Below are experts of layer 8 (counted from 0) of a mixture-of-experts language model. Rows are named router (the router's row for the expert), gate (a neuron's input weights, with its number), up (a neuron's input weights, with its number) and show model dimensions 0-31. Each number is 128 + 32 x the weight over its row's rms, rounded and kept within 0 to 255. Numbers have three digits each.
After each expert's rows: "comes after" lists some tokens at least twice as common just before its tokens as in all text. This comes from a sample of Wikipedia text that the model never trained on. Tokens count by the router's weight.

# expert 58
router:171105096143092154139128143109137086098157126142133141097208138118109191125138083154082086115147
gate0:081117088158125134159099174187073124130147104112164206128123155128111165087147136132085146066175
up0:134152101167147126132090121125124093109190141116169115110132139115158150142128108099126095143230
gate1:149152113134191142154122172110126129091157165088113129127121118133097185143121085093147122041126
up1:130167133150128128141117099146134111134107149147100148138092112137151176117191187119155137143089
gate2:148116107098192158102145129106165154087170140156143167090132142136167103156144125172142107110109
up2:149131094119148106190145135120106127082152098087138114081094119176138152140103103146154128111164
comes after: "| ", "N", "0 ", ":", "\\", "hy"

# expert 14
router:214117110081125216092110134097108169175150103159121155114090122174153129104089133126174079068176
gate0:181130147098105171095178120146152145178135155120109115132094131138128166100103148092131099129054
up0:091106137145130104183129157105176149129130099207148141131053080135051138131146143119192142155175
gate1:131159163108114122152196154123119169088116134136179124134107136110140120092122195126146124164182
up1:127133184087169082112067147105142135096135135110113152145094143120133142175157128132116103053175
gate2:122129117129147117122103213133132149188136116118159146108186134122154174143089131134085137104153
up2:166144086107110123129136160101135118144054161147126170146087097159064145128127184131173134133163
comes after: "of ", "in ", "'", "\n\n", ". ", "with "

# expert 29
router:173143173100130188118115190175143161135118111173191118110133192114079088092128097168120078104110
gate0:117124142060148144124136139161115139094165103103133112137168150098087106147078076189133110125155
up0:089137109182110145185130110083098150120147090138078151120141165143138118140147113180111091193109
gate1:112151099113111110082110166173194171151143083150141195055159103125126095135133055138089112199133
up1:157157155100099109101117098194199098093177074122117195131051129130152139154133111080098131116125
gate2:104148090144134164124158110171118135138113166137137091134157166119108153126160084189123146168132
up2:106113129162048171104143154094096127095190121125132124121203141145137093158106114099147111138060
comes after: "\n", " ", ".", ") ", "1 ", "0 "

# expert 48
router:190111144121099164101132151161101146158130070179136135156106127138134119136130140136115072086210
gate0:145135117128158123106145139134108141181136099152124157129111131153141106060145116140138105095140
up0:082159156168185137177129217083177101068115162147152133090095112186119150088122105151137103142131
gate1:200144172150144116134118115101143122169113081147145088091146154061096152080101116068082114116119
up1:125111122167101062128135085105146139139069123043113109091168145173162149143085110165086145135100
gate2:125078147130161103111131140111109212166104115102169102132102126115124109109088120122087065079165
up2:135147138123151085094156130056138137126165127154117128089165143110146164118126089134119084131147
comes after: "of ", ". ", "is ", "in ", "as ", "with "

# expert 2
router:143154120127124129137130095132209111154166153129160192066123203138106186088068114189138084058124
gate0:116205115156110186154076191189133182169200115075110153078151142101150151072104061136094136163134
up0:138101122122118138131146146174116110130151133154151092196118169094013149140128155141180116168187
gate1:160108115135127193114152155160131135048160124115158080121105168123095158071081129127152127104092
up1:104115102109121083109065123121115137119132144157145088129127121112122086131153105159142151108107
gate2:107060159124151144169147144099151153098195138064163182123173133136173134127180063120145102108151
up2:101150118140128136180096125172167102131159100143126145086128154106137164100086108191049124070137
comes after: "|", "\n", "\n\n", ")", ".", " "

# expert 49
router:179106165155093127129109240183129158126163142168137109161125192156156170119111132143102112128127
gate0:131146151153132100148121204143143077140136086117153146100178122140134182154136094144074100083093
up0:177088163095133103089129077157133090094097136127112057114082125169157171097147134255126101150121
gate1:143092105143092111163158115149140120152189075119121131129089164112139157120153167107121114121125
up1:127129118074148080115095191156136091140170146099151063157136096179152069101166106105133107145107
gate2:095158174105052103062144155200095140163168197150118090112123153136138178097120120115097133153121
up2:109135172192123149157113106211099089110124118098139046075123074105147099204147122086158140097166
comes after: "the ", "a ", "The ", "(", "s ", "his "

# expert 50
router:116175132146157129158072127188169146122169141145179143115077183145122183156081102133128113117140
gate0:088159179110168145080142154080191135132134141123127125076085172136171158096105173115071122134093
up0:123084155095162157091134148114070069165117126181127070128168128075091144105135130066124143114126
gate1:121100133096101168038170131153114079140167134089172099094154222117165193143114132127128132147169
up1:061147100084127146136052143194102177063130147118137124116105173088108160101078151169084118108139
gate2:178166158113100112152102160170083101131154117143141135098112136119097161124120114131149057182094
up2:071120141125116099094182094134223108122122151141135101130161134188160188153130068118135111118130
comes after: "\n", "\n\n", "'", "\"", "=", "Order"

# expert 33
router:125162108061082127091132192122148131131159149195194171111082124122109181075163127145088103096090
gate0:121131185111102144110171169156157085102176144191156112153134093115156140065141143136068114139156
up0:127114157135115120079128183187165108060176128135134177148107132089158145123156185126122118163141
gate1:134134141094102083129097183167134106190139144157111095104132143110163100055123156069120117122111
up1:107122142102100090106124136084149033139125160136178095129130161112193233090158120114060118068136
gate2:132157209099148119135109108146137098158147149159106131096156144100172180053080150123170112126106
up2:170142180138174120145128141074168090125186121177135166076139070102159144138071042131155113131165
comes after: ". ", ", ", "\n\n", "The ", "He ", "'"

# expert 18
router:128129115131108128115076197152125157177177113179157094089187151096113138109140123152152109143176
gate0:108073170091148132168081118147146092122121062134193117168150168110174119091149176118172118082188
up0:126067135119120135183087178229127060139118099154135128155174118152128169113128094112107112109161
gate1:139123131143176115114098187191108169112180164128150120094118161082115131149141131141159123131163
up1:115090150155074059138106156090139106106107131131132167187112134141137120157142110142154095090159
gate2:178161093086106091102190136170109128137121087148136157153110087118113122019133017165108056108140
up2:185075115098106086078131113137128094160118124143125149139162096120060081180066134116152143149095
comes after: "in ", "|", "of ", "the ", "to ", "at "

# expert 23
router:177154175068153139122176130148150138133132084133113109068129152145116121042173118129094112145151
gate0:148125150097095136172096137133131133064159087120125138105143122201128135104135130129114115138150
up0:124123169158112105133152125138121150156060150114138078158153133050074129142148127132187092108133
gate1:153133159169149126153162175112145100136146144165188072128125116178112138124111140165079108116099
up1:123131156125135174140168148153112100099125103110117064100155168147097076077194101107091122079104
gate2:147113145126092117103131114174150117104127180191123141098119176211129133126102150144091114094153
up2:097152162097152198168184091156147116100106163138083148113103173148127143118150086160095111120074
comes after: "- ", ")", "\n", "201", "202", "200"

# expert 10
router:124109131176133137145112160200134141141190107090146175100094124183080124069123110145128082138173
gate0:165118151109156144113140102139132112113142145120105116106047116113106109095126142121127096122154
up0:100129159099097150096161083161142135045125123157122099074083103151102089099111120102156159071114
gate1:094075114109074145122166151170132109181131224148161144133143118141149113169130178142117127160115
up1:136108130138117163103165062139073168131134105121166166117129134167131164124185082148145195143169
gate2:121136160091120134074091194162171151104190155127137134061138169118152144093112133133125135185183
up2:159147136148159135168136154120118108141151140112117094146113181078139063126113135111135122136162
comes after: ", ", "(", "in ", "–", "In ", ","

# expert 30
router:184134163161139160155130147138110109146128093145167121112094143131140170087140105135163113129166
gate0:188115102146103086175124154133113125118120115108188112107184158095125164113162108173087129096190
up0:171080154096061206173110104104141144096185120176105102098046140144120132161131138120114107159161
gate1:145096139142074129086116153152135032094146081119122153094094106120130122136053099107133154156169
up1:038046129129163174177124123070110191121124160129145125133152129135134163146139133176209122161143
gate2:103109081097143116097167118126139136087153150108143100114116181108165187095117069133134129180167
up2:165122170125138113088122103127105148126066149130151139165065110070126175113167173180124147136136
comes after: "(", "| ", "/", "200", "201", "; "

# expert 62
router:115146126123145168173183152173193069113165116182163118134157143184123204098128112107098059116121
gate0:171158146103121108161177114117164183121100131151174132123168156075156125109110109120136000125097
up0:140159153139055084131111125128096146155115124098136171123148103098110112153149126155154161114201
gate1:082110143087111118154171129171171120148134195127174113136150141164107099083148100155144127119159
up1:070084143111104155187114138147147161144178145079212103131145150172123136103165091121176140154097
gate2:125146073153097146184156180150113156157159159103157121110121141137080176140119060089088081137121
up2:167157105136132122082086144079082176178186107123102139116078120133125091133083111149144153178108
comes after: "| ", "|", "- ", "–", "\n\n", "201"

# expert 38
router:162117147148185157131147136187100136129166164097185157143100153107142143123155101106188116091089
gate0:115095121120149155092088119159110094145104144114141099121122158159107143093193085154115093077086
up0:114154148145153185172133128121083093079090173097100086127174145142182123091076146099114122102181
gate1:193103115069145162076129134099123109123162117119187139094147152150178147107132075127091087061114
up1:105062131169144171128120143115108137119153129137095116196103169165106119162115130149116073046172
gate2:124104156120227182153120146123121133138159125124125160099093183102108153101152112166139132132148
up2:095139190139168162115151163170069090114156085131111153147112106107128154161129076130181115168075
comes after: "the ", "a ", "and ", "The ", "to ", "\""

# expert 25
router:140117122133151098146061127105082126066128055093141123137116137107169123128119125177102051103128
gate0:107087152122131116116101101167109125054150055113161149137119115147140125151101165113142082086147
up0:120117072178126172145134140141129138178154141140106158156110099090135099105167102158141117093183
gate1:135143143115132142109170105156130155100091091150100119166108128072171145191143126145175114119109
up1:131134122107142140156165096070109110158112163151138166136128111123107094150102120172194142116148
gate2:148129176168146092063103156110204153144132127139128119144179148086091105085101054109092132050119
up2:063135172149098093139085098098130121093156127166093149183168155168105173104165122132091181152134
comes after: "| ", ",", ": ", "/", "B", "("

# expert 11
router:147114136140115134111102147092128087087091170206171171134152151168115151130110139174123042078129
gate0:118167139080150120137149151125134093129159152076077083092104108135099112114113052131135109099180
up0:146144102177156146137092061102117146145137150209108164088147091116167125098090155143123139127116
gate1:111074120102122201104164157103161106115105170139129100104124145161134164119086113191070046163167
up1:079168090071161157067120138128130135172125085066097045158120178113109088108149117122122165167165
gate2:152128076185084122131112093134070128167155158072103146117163175149104169194126113114223051138156
up2:114116119154148104150134115136147086142075101125101112106164122079117096066133168123179170112119
comes after: ".", "==", "|", "===", "\n\n", "== "

# expert 55
router:159131113188121167132096165154132168137113138116146136126125139164127088086169074163105066128144
gate0:179142155133120193069107139195155139116139173115129171107101167118127122141137158149144096126159
up0:150146137124115098121142091112044164055149153161091052146133151152129129063138054125178118116105
gate1:122181137192122169056111125135160169098116149101140176138125132215186139089183097164149138109162
up1:107134107072166139118132171099090084130093116128156142088161135138138118163147165123132137148164
gate2:105113143114095157125138135167169115148123135141129148103146212206108157100058089119104097109188
up2:135130144102143070164113198138161168149153139110101130094088091084138115139121139183120110162128
comes after: "\n", " ", "% ", "0 ", "200", "1 "

# expert 21
router:157163162113150146124091074132099178096121094161144138171182184122126108128124094090167120144139
gate0:122168132168140150147142127092138158092138181157144133137146138116103145143114107116136121078147
up0:135118114112140112115114120135125191135142144142169139114175091122064174095105109152056133223140
gate1:131118135054161104143109120088167119104115050168177122067168113136091117099075108100165120202138
up1:124122103112153113064066163138144156165196098142169125125161151116099095095120098099124113115172
gate2:128187169124113090118058161107081190160164120151177145130142140135096134131073111096103106162147
up2:149125142071121101137098101057119102194141069038138097152154150159120120100180106110114153131162
comes after: "the ", "a ", "\"", "and ", "of ", "- "